Weights of a small mixture-of-experts language model, trained from scratch on English Wikipedia: 14 layers.
Below are experts of layer 8 (counted from 0) of a mixture-of-experts language model. Rows are named router (the router's row for the expert), gate (a neuron's input weights, with its number), up (a neuron's input weights, with its number) and show model dimensions 128-255. Each number is 500 + 25 x the weight over its row's rms, rounded and kept within 0 to 999. Numbers have three digits each.
After each expert's rows: a language model's description of what the expert responds to. This comes from a sample of Wikipedia text that the model never trained on.

# expert 3
router:488498511487513481502483552457501486492470521493534474500519532487501525526504479510479543456464506532517513521516484483533477548513489455517482500532495494558500550539500508493530443536491497490544528511462487495465519539504498548518468493510510517510514481506490535524516502495546466480512497507512480509553552538495484528528479474497465497523484484520529590484525491494516522465525
gate2:503504497480502494457481510486485518461490490554483480524471520479444501523492493530487475491483482511529532523502467501532487548498524524472527479535484514511458496544484493477508453492499499529482538476481470515492493529515539509487533468506480512511459485520468527504503506545498531494529509523499458515504492531503481490532430515495533519520496494515528521495487489497523491494552
up2:499486531496461547510499470509509540499474475489502514497419485516515514534505473508483506467497505522458471469483521489481504541509491528477497500514514541503509456474493478471470492547538502493516498521547523504505516493548485510506516534477530494499508505505528518487515478506478480518519482499531550456513486505499515464530522485506485492530519474515515478516510512495507513472479
gate3:515475459516491470540465436490528527522503527541485503512513509488458564513480514485508527463468456537567485514482450492492518499447511471500521498534500561495529473489529503465467487530507491488503471500510488510464540516497479534501478482506494517505561468472502519526494498493501513498491495452470448489502490504516513499505433563522493471499496547474511534515530496522494503475474
up3:512524486472508499480505495465506517483510464461534514516533496499521511536489499492493539535500506467480511513475495518491519459471534526496517519462483466468523454478538570459511511495505572512548445498467487488489496506510502459528553507488502519492492512465476477487499496489503473520452520509452507486541507512470483514512518511549480536528445517521530487503499526549492534495551
gate4:499451504474506511491478506507518476500492454500523533480539498514464500512491508519495501490507495514490469551471487474496478514497480490504510489478485494532524513511508506473473489491476511468482525463471503496498554483514523514457497489471487531506514521520454485505483476494513486517542472531505481451522499498493481507491496493512498492508450554466516515480463493518530498489534
up4:482563470478502480443526514510502480484492507493478477540503451508423481483493497505446517520519479513507543508528537496495501521516480444531477466447501548514538478518507505521502527515468497485502499490498510508494507553533476477511522504535490482512482529491520483465477525480510533477469491478481497513490529478505476528500488471510487487499493504539498479511529509474493522492489
gate5:524513498485504495508498532499480558482507503481538486504456525499523523530507486544476500510538522484524546544485489537528512511456504521507504509468504522554523525476489492479484478515460518527514506475528526470528477508504499491457486499513508525514426483488490530485493489519494506520535480440493454487518497478518493520497499496473496505500554529475531525474485517517518480517481
up5:475482549524517512497496492513493522506464517523515490540495477523453551480528490482533507483494480453525523483524498462457509495501482497505490481488459495542452507488500527518469504487501469482502493512530495527490538501464487498489466477483499507506529525519491493444480480566451501465497488494529498476507489463492454494510483487510508498491503456512468482520515505478526528528463
What it handles: Common nouns after determiners. Head nouns following the, a or numbers, especially time, place and institution words: years, week, km, station, University, airport.

# expert 13
router:486506542534481483507440538483470502507468509487550492499464509512481504528502483519493498469488502483498462530473470507536473499508499478502486501545475506565534524504475464451493480514476495560518548437473442542504544477492517517475487485475511518474508473500480551490533483499548518500506504523511496503540505526498478532521501524544469462479511536521504506501550526519489477544523
gate1:505492512458477488519491488518505497467510504537496488515511513488532555504501489520512459499478477517520496459471490515521509485524512476502548489515499497535509493461548537532491464517471503490487493502521484472522451505494512513515495456516532524520527540462501555446485500482448492486524491531496504517527544496497463434496489507511496448498503514491478545507525491511505515485537
up1:500504477512455506516468499520497497495481526486515484482497517538494474472492502491531496515513516533508480489490490510526532486456534492478477524467521458476479458508496529482461533555493508544463504480479504487503491520490568500496512493548478485494493502468512496522444498533521493508466491498473506492492459543478571504491486513496551469521492499475501497475510465486479476521455
gate2:496468503564485491454508533468457511511516510459534484533492489545480517470450490524511535537468449529479502504490466532476501521497501504477490522508513513463482509466472500516487532521458518486488513469487493444472526496494501542539493461480504521501505493451489544493492460529496489539493514501483492525497550528531535529491483498480503456461478472508479514499505508488517499504510
up2:504472492453488501469490472454514475504487509519506524551487511485529483498464524488519539500482520485512492542477492545467492523485489496543465493481506517535493525478500494516548525487524533514453456522545490506537448510470466533498492500505500467518492511516554545500519469469508527450494515521455536475528504483485513506526555499438539520522515512505501491496469483548517440483494
gate3:548504493458512509498476521455463484517516480482524501504493502517475494514512481510528453485495498495469517465484451509523517524542486508531483512499505537509494488504501515514525461534510479555506498455513441506511489467471492502472491499537530506473489502503501513495461524526467477538463528525529524484502461519513531501525497499529473455494497507429509507519535461496578486487495
up3:518566500466490494568510530450495523498470528532456535470510545497493501482500439463491469482503535495543514476476485483493503482443486523527491521453510544530481487508519526525491458474503484545505472518499499518522494490503542509479515483499529472495430500507503516491480503502526491533463500493480459453503485518469578520508504495504475546490473502501479513515501494537509487488531
gate4:492455450534454492538509470509524453535507555494508471508504519542524531499531528500482525490454509538519478455483481513528477474539503476474511467475488538505466485505475491453523497530518553501468525487497468483503475510487503487495521464482528477507520483509473501524508508494516499546512522533509442494511504521466460542532509515510506460525538479467508524503528484481512498473536
up4:515461522492485508506504504511535494496485519505495483544489543489500494493515468492505530513431532472476506492507472511534512498522520541468507511497495523515530463489502475500540494520480511481497504511558503543549496522514515531487497489468580493507484512560530503479513470527465496524474527491518499493499510468541474502492485468542478537458488482505534527477455473481514474487511
What it handles: Name word pieces. Middle and ending pieces of proper names and rare words, plus common first names: Berg-e, Meh-s-ana, Piccolo-mini, John, William.

# expert 15
router:487522539515515497515490512492492517472467517479530519471486524540548510506532483529510511444452517531487517544460531498526525507489506507514526512528515477546481542530480511503493498555478505508549550467467444491485519545485484533512504494492503510500541464490450489515503509476510514487512503536523478480533500562531472512487466473493478494512467501524519532507533498517464478482496
gate2:467518472471503523525478469511463553513541542466479530525478502489498497511529526491479524443462500542489529491480479530487469484512459459479489507515524495510486480503463491510468481507453509517501444452440473491484548477514487469449501508524487498516498494488536504515484485524531543542488501536462550525514467551509486516521491521507493497473522497533500486512541488472524510503502
up2:497524520472508493508507490502509510438512546537466493517457466498465481473484532513449528469490490498491538498517538486504530577504481518520519509449504511517492570471504522503508476545469445492508495516502492488456511495504521479509502510511508523539520502526505488533502483509515491505475469515522503460504535477483486481531518444496486492462518504546477513535527523518500518532518
gate3:508475527497502496511479506519480468470521536492518508518485461494487513509483518542533511492510502486504546505472532520501489510539532481521511484500525499500455493504484507500477471470438476498512487562525474508475469511479521476489556484493464504495544505487509503489484495544490476526467537553513516430507499464489529484517521513527516529506528523508529498462533455492502510492479
up3:500486500520502472463477481533507534455497477503510443545488473483503516484517484508500516467483472525520483492511491487507503501555487533523484478425481509481508486491495506495501498492481518548471493501515462466521514465498504509498479488480495503503494490521469477528571475518488599483529486510455507543502519501512491492491584516481501482499491494511552504509473490448473460504526
gate4:500463467542548478485532489520492490512519514469473468514528488488519488516514525477507538490464531506484476467500506475562472469478492497512515523555488519501490471505520481486502515505438527452485513471535494471488490502458458502508483470502467493471524531528444511489527490520513471517490458509498513504513503502479466520532484470469513483531499550492524525525522528519534469483486
up4:497580512495515533539536476500510493480486478497477519488479481490486468503483500520453501562511523471503483497480500493536543506481488495513469488516529511517492489488497536493514508493517494457554511537523570494493502473500460492431502506540493489515442532507505492511502514516471509494521484501521464547506481503433520457500536461521535515501512460489512453452486497500553512513472
gate5:522495487496526482541517476472494474475475478435489475502551547499491540513487509505575518519509496469520505478508514524499443451461520527528484491535512509536511510502520398509508514481470496536493483500499537506496505474500513515488522500442500515504498514498510518473558519457496530512451528516545483505506503483471472534494456492469474495489528511481538531507527493507502477483473
up5:478478433475491512538463504495502484500479493487497483542490498544474490508485465527463465516526548526506479512511497519461507496508460479519515469483497487503528532499518458523508508492475456515468533431527469507455505526543484489504464493491435484520486497528513478500515466528512460531498505519577531447487493490536505510470444471531457522507526515490497548502491490508501495501495
What it handles: Topic nouns and name ends. Content nouns and final pieces completing a term or name, often sport or media: film, band, club, Arena, Murray, missile, dermat-itis.

# expert 4
router:493514524485497508507541531486492462484483523526563500508506483497503494500567489507499503467472494521543507527459488479492493511490479476508467456522494488535516543508505486475527489513497546495493512503453477501480490494505553564492495495547500480474474493550505532461498479534514517503527497481476520521562484515503493497566497523515489491497480510513507493538529520471451495499518
gate2:491532505500469477486515483566479547494553498558501506507486502506502503498471514526481496480515522557483499501543534513519483459428524509488532479492488458513494516531549487486524482499484489486521468515527506503491523497524517488515492531499518483522562520492471479497474490514526451525498510502488496514493489484511504455495536513487549477468482488506503505524462522493500510480485
up2:553498520481510510494476536530516485530483491516502533495524517499511514486526502536493490530467484509500524449539490488494471518527526543491496497511485463478501537506510498530474469485511496496533537534468509498444538520503507513477497455520490495487504474491486493533552473492526469514510529523572478484511519508518485546501479464516527509500525513523517527509501473513502490478476
gate3:506493446484466448468528463500496504540491490482486477541504502456471517451521502495507455463486523500496502508529497507536491497504462541539534522494515549531479480475515462500497512498508478495501488506469485484491497496510521547508503487525573518569494495520545520527466525496503514488500518514515516471514489560494495532517502490483453482490540475516522523480443523493504523522476
up3:517517520496536483506499520522478488491488499509517506493487535477517490494532486499500522513506525491514511548538475481511508495503520522492485487463481517489523481502512532529483498473483507529493498497462476504535515527494513482474473494505478486453497489479477476519492523437492506559502461463486503495513507510511538514510470484456494497521436487505445502524487477497519473499528
gate4:460498504548487501531499482525491483506482568506488475553481507492517506501483449483497498469463533512519494488492534473560530472470468526495516491508488542516492512521472509516492496499527471507540561467531476497486494506463548489477552499499514516501496499488488510535514477480523477499492536503523537521510452488504489503510468547493503469495482499481500504539450453515476483482487
up4:460469472514483456544469499491502475486479500483530526537507513502490509478526499493522486506494534470507526477490534520520482494487520490485470506497494512475472481498543537494481490509508521458524518493525492486485538506511470522471519521506557487484469523515516521467487543481554511480519508506501509506516505490518510505469510538532441511509466484504464477464492515504503497512478
gate5:503470428468498480483513505498527535515538492538504497505512509495523472486465524519513537480515483543464484479507530500487508511506498502547506520484446530543557510463517525532462499523480521511556500484513503502537511489450513514434502491499545501496505498465516504507499553501491473531501501520501490488553535495465469509511470484519461527518500513472516494466499547494512483506496
up5:528566490503527494513539527472524502501468475452489511512532549509489553454596465512501487463461493530493514500474480471454506504471498497479468462486505488516483481522488511552460481503540486522523467508487508490450548493507477478490499514513488473508469490502481474471545480545469463509533480514465526482509539517450467514509507505480470494488487481505479444475469521522477436511492
What it handles: Mid-word fragments, modal verbs. Inner pieces of longer or foreign words, like Fu-gi-tive or hyp-hem-a, plus modals and function words such as can, may, due.

# expert 12
router:450510501491525470514477521483482482489477520516546491490503504546459506528516466522512532482464473450553516510444474469532497526507488482531479478538472509578519502490497514430490465558520527564503508454448482472498558480460498521498518495501500534462540500522492536552554476496509544491524496502525492496501476525507502524544463481494463502475536501500506536542537491512469522539499
gate2:487504514510512537472473498512511491466493492519503508512475508507534501494485515540477522509448493505470508519533484478575483464477479497479480494508515512500484503491515526458518534508488523502509482541498539483475511568482478510489485471495484501467499453483472515509506496464509491535513517521508497501479523515478495529565486536524485526572479489511471526516496510482464520491503
up2:486465490527529458503466541490487486476552477465478490518485538493514511475477497515515481485535567464512452545487472508484540472494487551514511532542465503513526481485504527515498465497531483485498505504500491488493479483503515505501512476518496505446479473472475498495547534544516485525469477494524496523479562478480507512488507465498509539469505449464485515502512474492487513474513
gate3:472493496517505503459466454462479498481478467546501489505479513489477469456533465490499535547532479518501485506509516507487486505489454456548512488502508537518484544504488511495478471469505494517497515508492479518522494513482441530528522480500522493526499462484493509510502479507513478522475491513491481530515483510499488415472506532525466470493487519548513516524496511513496513510514
up3:508570484512508502510475533493508585495470474516527509487556552497483518523485544508468526510492487496475532459493473504482490512503510464492478486513454524498516517518521533482514520478501500503470527507439504537488487555523490511492498474487478510524536491525509514514508463513524487460485482532466483465522485501513496451506511520450538504520497491488524521514537514528471503494549
gate4:512514510501508523521497531498487517518496494497531555524522516457532501490490459481473491484456501503503454464500513542510489474521468508492480471546511501476496492513460504507552484516516533501521498483500502551510497528531527490534496473502550514504505520485464522504507491483501518545484507498513524505560508485482544525515515512517513475451472547509506487473489534486462515481479
up4:479463502461501513509518499537504483476526483493518488494509525471490483535504508485506528516491518511473511527500521479540535533485557486502505522505433499519527512521500515492469484521520506509480495499485511444531498477481479536510517489485468489448534480492517513466477494519517503473467537523529471475511459512566510511504446544506465516491512504464529518498515488459494443510496
gate5:503490487510513536517521518505517499514481470502514473509469528508501510510519543466508475491493515512536441497509479478508489490493506504501526548557480514481473507488521507510521499514492536506517480502472445506530541514423517493518506475473497515486535476502501552501506478498526476513479549553507497448500454542537452519506486480477514504514500527510469514496513472475477515493504
up5:513554524485537471487524491498490477510481495488518460480494449521456524468510557524504577510484479506507521499509479507489449576465553489505535510518516470477499505506456494465516480488523493501505476506486485553524513485514530483520513498512523509532494469450477509491529509471504521460498489514475494512489491546492492495540518494507548539483516538508498516509514534514511483512502
What it handles: Personal names. First names and surname pieces in lists of people, athletes and credits, such as John Gray, Jerry Goldsmith, Quah Zheng Wen.

# expert 9
router:467484511499505498491480490487447435472501475523553482483554480472463495541531485497562494442490465523498479488482487500506514491507497478500505492564473481532519484481521497426509456539507510531507519455482495499476541440473518495500524492490494477465527465498458545481558487507511521513508499528487515493548492546507483490556485502519455504506504520523482516501548518547519499478507
gate2:466468507529473495489470521498452575455518520493504563527481479489443509494466471522544539511438462523474475464471485524484504453515517552509523510519460500510503490521476486434457505496507499443572470512454491468497531503509497475532501483482497488539563492487511533503523493544529484508486487548495489521518452534539543494488492532516475499521510534483482493485510538505554499521468
up2:491523508474455455544484519515487504509503503529501542487527481497483535517513501481506538525504484481509506479503502477492493450515446531492501467534488475485510442502461474513500462487499501505536458480492486517519537465506504510498508500505542517519501490519481543475497510488471536486483483474527512479522488537537507498497491515488455508505530496510488475493523491484547511544548
gate3:481477523496482498507504511516535499522500514543488518496502520486467506488493534526512518443486510503449478508473487533541464456537521503479498484532509509510505510536547443498448492497515552483502474488495472499519491475461519520508488479523508460496484502489485521490573496541467509510524484521510503469512482491498508508525567539469528510486508480481461487466520510453544513479506
up3:468503492473516540530517497441521505536500504519456476496548522502499525487530452518489513501527525468513475469504495510509504515533549518523519504554474477496474488509515513467496501499421495500500516496503473488488497522485498500487498510443453511452507531506534524478550543475459498545495478511523472485522529519489458482548504511501436507460512513474541496524496515484495505489514
gate4:559503506486473523553494487499494472467463527435515493508537522524501498516499493520503484482511510530535506566490468460503474476494521518486509492467481472479476527510493505532474483477541512487531492480493447524487513521496514475485502516498497519530489505522479488512450552488524465487519525515502526453530521495502498517490464464482472478502484547472493545487488491495523493482513
up4:493525526510426489465520485523467514480446486464534474456501546517544506527502481485478470510529455500502490526520479462444496485519491514447477488466508498469508491443497483543479501490528498458502500506482470538512511466486513484520525484487504467486486488484508518492487517515499469531502552531515475518503518508475538504525514475507477520473514538508489502514538472528504489486527
gate5:533515494523511480448471517499513509509473499483520498517512518516490542509507527451465527528492494506460528514504489505502528465497487521525468572515467500504472530524509506475492483548506482510518522443476471480485521527504499513471455498470516508476507490547502475505514507493514517513481529486509476508483482530485518517518503527502497513496501494506500538495470564513492529517520
up5:477505574477487541510492521491489546500497485501509497497461517495518514493513454553520448529474475501508486496455500490511493512465489535519511435553552518538520470492438520496504531472479500502498505486523522488498514519453481505516545475480497486472487511514524521522495509518511481467491490491521478503506484470492542520489501487499470492469500567510496467466546496540520496485534
What it handles: Prepositions and verb endings. Prepositions after verbs (of, in, on, into, against) and past-tense endings like -ed on word pieces: Connect-ed, released, used.

# expert 6
router:458492460509506474496502523462493511484466517488531484475512512469523506469515470508506501482493487467515478477481478464556521510540472450522502478549500483543532474522480529484524430542459509493546539460475458507448528501477482537496506495485524527474527465509499513507531505507569503489517497536523477506505523519517482536517495517516480495457531487519527537512548517523487494495517
gate2:489486487525496489485506521464470469517500510518531521461452486564453486495505502510493492476462511537493511504490497543529511498527464512491507523491484521461537476530522513492472479533503545515497475458483480536504534488486534505499533499494508520498557483482472535488473493505498517494463502483528512484489486481507431456533472565527527472491517541511498483474539549499520573471537
up2:490452520488468478481511495477514506543529518541484552471509527491464472488501549492467481486499515496502495443512585516459509505488485529483504504503513518474507509481521528489453453493420503492498500466515514511505491513544494513515517511516539469456504527462481514493512439505477482490518506517494542517474523486501491472520528518510487518469503520520539451490475499473478481512484
gate3:512482505497489515457498499482469486513487504455510492485486466505502516537473452495510559473459479514508477513491495516507490504491516501512486537484540532525504541522515513502514534527546532547487553528485510515480499501475504521493528475482509483496522499520467543514478480512502522516530512503451519519543486552480493532528493488470468479478461530511521503493507481531522517511492
up3:476469495485484518454537498551514502496471505522487544485487463485524476442510469504494484512535525485497489531493484525519551517547483490469471500482494504516488467476538474519503498480505436502530452540491546521505514524477519486484591504512477512496490498507443489495459482503449472500499551473541540516481525492516522467505510472486507504489471460488519488525510517496485548550508
gate4:496477438506509547557483503536502511534480518489494507473495521490490526476494455479453501519468526485475462461488467539485449473515434522443548508537464498487524498533513516501522465499531503492492500505523469499486487516515555495471467515484537514482469512497474525493523480509562436544503504534502532493531518510523523507487504554573484495481503520458529470498512554507494479484516
up4:473466489473493479474511525513490532491494444530517477512538526485503506502493479537454492514539540491507517513471498516510486476503504527520505512463463474516533481494529510503511479483497541492511504477475477483505511505476481489507524492522467503488496488533504481499526487495509505499494518480531480494528534527497544521458473485522482554502549486490516484465549491485496501509496
gate5:436518558539454465491489534500494525499506518505504491507474522501538470488486481553481526508521502556493517508496457499482476494547515501507536457488506479441505457522495463499451502471518496512510447463514483503503469526464572534492526530528496504477496489480495502518524481473544484491467547515486455495512501530512519471488473506496489470512489542518515487485507479526532480435522
up5:450487536498476475510448483503461479483465512550537508475534529525466477527464503503459515494499521536514532519491497547506522489498526506469459501518483516524473561466563483532514504501496542504502507474481531537507487486505516483500496505482479494506554505529501510517501491517403464557493498503475523507485455509512515504506534462498448523557488480497470462534549486488544524513530
What it handles: Word endings, suffixes. Final pieces that complete a noun or name, often plurals and suffixes, such as ancestor-s, Eupho-ria, processes, Israel, -ville.

# expert 7
router:497509497493505485503502535481468492522496517527526516513525498531506528537514479498502549466465506527502499503459473496553481517475457520505531486514461527552558489515499539488501483517506492518485506461454467554469544487477498532484496493525493481471513483480491498498522514488510497496477500491555511500521486533520500486535441515500501533498526519512513542482525525496520565472536
gate2:502538564490522524500480509543518524507459510520499505495468517516504536498490487484474543504516534573486469550475480492486490480493513531514509523474488476527499517486488513467500530480504453491507486474539503503497479501504520520461459489524492484516470432442503496514475435527515558506495478475486502490546486475503528488511535515501469499511517538479494488509509516494479514452481
up2:501539478483525505494515501465468522482510472528541559474537534491483524476473519519472471489491467490503525491461484502484482527520475453526483500500489460517530532538507503562530495461494506534451447503496532480524526503507539502511506501454503496512504519497499511519488514492494459478526515481484535465541520494489473499511466505490496521500444484554534485498490476477530461531504
gate3:486533526502495506503541525504521459440508485516475476527510489502476487556511506489473526469499499519469487466511473535502501498488501482511523555508485479499516477449510563468478520495461494525521499470461457489496483472512507519485509479515486531499486518476484530477500497475512466532505508549477506543518511520503496489478543478518500503457513497476490457467564520493512460530538
up3:530505491539482458453527479485505499466476470536514465504475464484507505499496488516425513462507538535464484486474487497494491497491542483507474493506565533479494496470490545454460543533465459512453484549504509488507502463494489505475468538537457503502500490507480529498509520497500512533506510501562492473523492480506483473524501505481506510555514517502472477472452482461532490517476
gate4:470517472481453457487458493467491488528480495524503501525511564499490515461491521469477522497501538504541507502491479485527507503512487521503452499505434477514520523512507485520470512513520505507516475510515486441537530522529499495470491469508531484502524499506544482513512474515523521519532466495527499429473467509514502491533516544529502482509497516542421535535533481475515484493515
up4:546521530526477503552508496485513540499474484517479531497503505490498551499492495470501465534486489538490496525462543505504536458489534515498490501525500557519499553536562507510489507505445527494515449503486515502490514514474498485488450499515455520478512471479535529495485551452507480553532537526521532518492513503470489472502505530476501480452492540477442537506532508506532506501482
gate5:472501473511508472498495483459489520532493446494558513544522493491498502487493503501541527503516526534463497482477502511474501558484491501500559515497471510511515501473500470502479493484454482508497492494521511514530541482523466519492514494482435496523505501548519480495463519453500511476504514487494497519523499533444520490467519527492513463497483491516473554474497516525489555499488
up5:510497530495505467513474506481496508518453490460507535511466513522489510504491553499487530538524493534455528462492504533493517537512488507469487494535471512484478489497491504512463502503495458495476502542497521532502508485504491506519530504552511551508467513494493468483506476516513517473477503473488488496525481493503476450491521506498474513488513522471515552462507528514526484490490
What it handles: Table and code fragments. Odd tokens inside tables, abbreviations and formulas: capital letters, codes like MPC, JPL, US, hyphens, brackets, subscripts, cell pipes.

# expert 0
router:496523489529493454510525530462511517449475566492556534497531487494504539519517480512506502435477476531514462496489470475523523487502464491528539478532507492547548531503471552507492458552513522505504545503508486508470499495491469528493479494496483482490518486482543515496506484487528481510536496498538469450535514527505484522514481497492464495481495471537513525524537495492499487491486
gate3:513520505495460466488527531486495472489517516490522441478493477511489496516496516495488505547515434490491483526464439528528468502501487502466536503489524489499527529535500532515515449513505491520500521529509519482467481484497517509476539481485463500506502507467469516493536524512540439505456469475486514494502509502489457534530489470525479447520484470519493487531470565555508518498544
up3:503503463501481499571502520494491499491505541492496456479503480506494489524527483468495513509460499517537482495460487500493495526518497508513504527456477523480517525505481481483497448526466518510484545508505528466525478520491489535509481480494489514485499500496487499511518492496510454530513469498483514475479506490450476493502509518486497505518486484552494489529490507551471499551509
gate4:522556484500483490513526483517462534488475509505520542497487469512518463507494492536486532487551538536491481507506477553538528468487504522488546531464513478531520455508472529461470467565501484481497495469509467504469479511460480477481538493498506513510509482519509529500506529487542524491506510490522498483491501490480501542482520527517527496520492524489476529544469517511492498491495
up4:547528453542542513504492524471555557497528514460564509493526467535455467528536514521483527516515512477543512536496509532484494514505480534489500494504510468501489476514484493499500484501491535497487487502499477507537494513486510496472534490519520503513509515527495547485511480522521490484542510525496496510538502475453504539549442496498523499488495501493492525545476476513474469500505
gate5:461476527514480531489485497492473494491489504508497473508501544518522517477485509529590493500495489536506520518492453485471467481509467505559525522524463524513526500554537501506496492445485529506542476496474494515478489451472513505516478472500489497446513527487484475518511495527505518551493506500535468482512478508502523497494529508480502530541501524486485542511550497497459526499495
up5:477509497528496524497533509454497475535501478496470544495478477476540511502521498461459488497500483520501484502528496544520462506508482499483493514520520515500467469508465463508501479530508527499484531472497470516488476466556497511479532503499559478552537482506509481496469469487504539575523526534466501516504483519418535478531496501497494525445476514541507497488499473493512527481533
gate6:459513510482545496535498478518484485511507527529522530514486538488482504503551480490475481499461512505527498543515525484498502482508519444481515557483483533546544505549474470499482526544482517514529490485472497476478510502508492498494472493508496486504490485490519491508538479485483500469527411442462493509516470488494500536502513505504507481503519462491481514517481504476504461471496
up6:451518490506519466499503508514492499508479454552484508493535488486464511518501509525528502470496496493490486484523495463484492497490454463489493501521509477499558501523488504483485513545515518478505522470471471461502538508476477516498540484559472456485494490503515477518512479529468468499483467453536518514463480477501504516516502518491471506474537457517482515519475501428482511563514
What it handles: Abstract nouns, table headers. Abstract or general nouns after the or a, such as life, freedom, way, condition, and column headers in tables like Notes, Opponent.

# expert 8
router:466501473483535517493517510480466472524474541486561500470494499514458528504491485535532526461462489535514523511470498511559488527510487486572513490518486488552485485522506510471530427519505498468515498456451472509498500475481532509529499493511519487485542469483470525473508513505537472509520495453490494506538494524523494493559506486493519481488511528508501531564524481523501475479552
gate1:528511509534521529481494526472525501506534515509459494475463523504475521504507499471491516490489522483503500501495529519472498575522497471511565500558495471503537514507470517517500482496509554476482534483482489482505509519507486523470508511463522525477497472456488469507527500460484539485499505467493498467484552484501488481516536523501474519498541486538509475533525512503479498485538
up1:518505523516486512462445467520498492505490457527454501517517493484515492481555526524518484507491529473519468457529453483506478526491477450518470508490510474482454500490512508484484496497477535503473550521502471483510462476500488494547494500529512516508496510520511525513527500500527540492531508517540516524467503502528468509500473514459464473518486531481556476471492494480529513525511
gate2:491476484515546507498481503500470512504490467498511576501457487487474502493459491457541523464506491558512479516516477498491507488481484509515477515525490510547494479488524490487520484511488484521482498495494460514469558500502479513491501469506436509490490473491517491521510530540511546476520494559510503464510549529554502502497487538511500467500465496534530514486520482496525491489499
up2:523527478510512543488482477485536471491523488506532516516477497510524501499467516519476460499488482508486488518483535497503490465461484486511574514543483525507494494501483480510471520511492501478526512507537479497488558499476504450502508492536508505503423510468493540543494477513505507514500492509545522505495484534504475440502513525494495489512470533553482486557477481476459492468501
gate3:502509518522480511543496483474522497524461491505461505515500496518483492507507478522502463483481525545511509509468503484474437510463502470526558525493513478524507507501456491509483532500501537485499505505469532516502547490486540526515492501525547454488490515479486519477521523520525506485548504469453479504520486514491581473468493466582505489478465470525479484475496470549493449478499
up3:478513496525503514509523501509528453532491494441475476504521517512516496516488508548517480484516488527468525491488495553484481517401511497515506518488477473504520514476505450468495492502565510516521457451507480485522516549485535497491508516542498504492479513510438495508490507513502459505516505460492471509480471537537537503511500490525483489517450473524532480477498503499488460507548
gate4:499492454503513495525506489497500481460442559471503508446493467510468508504527463518478481485512494531493488459527528500475537528492501526466503473558555491483543519531494546518513512509489517493493573489501473520488458516545459515518529487502503539550510467482504513490484556473532478462476494526464510494504516527493511501534488455510526534527500492477479495515561494489506448515488
up4:483546497526464473490513477499463479512551504482523507537528480486504528480525521510507511457523518459487532489532477475518486452530467521436441486473483526488469526522479489496488518487498475471467522497478508479552495501514528538472526516543482514464499513499551505527522507537482512510584501523550510571491460478498492492472516500515510482489528508477514504496482522487471482501531
What it handles: Prepositions, sentence periods. Sentence-ending periods, prepositions like in, of, on, and opening parentheses or numbers within lists and tables, as in "(loan)".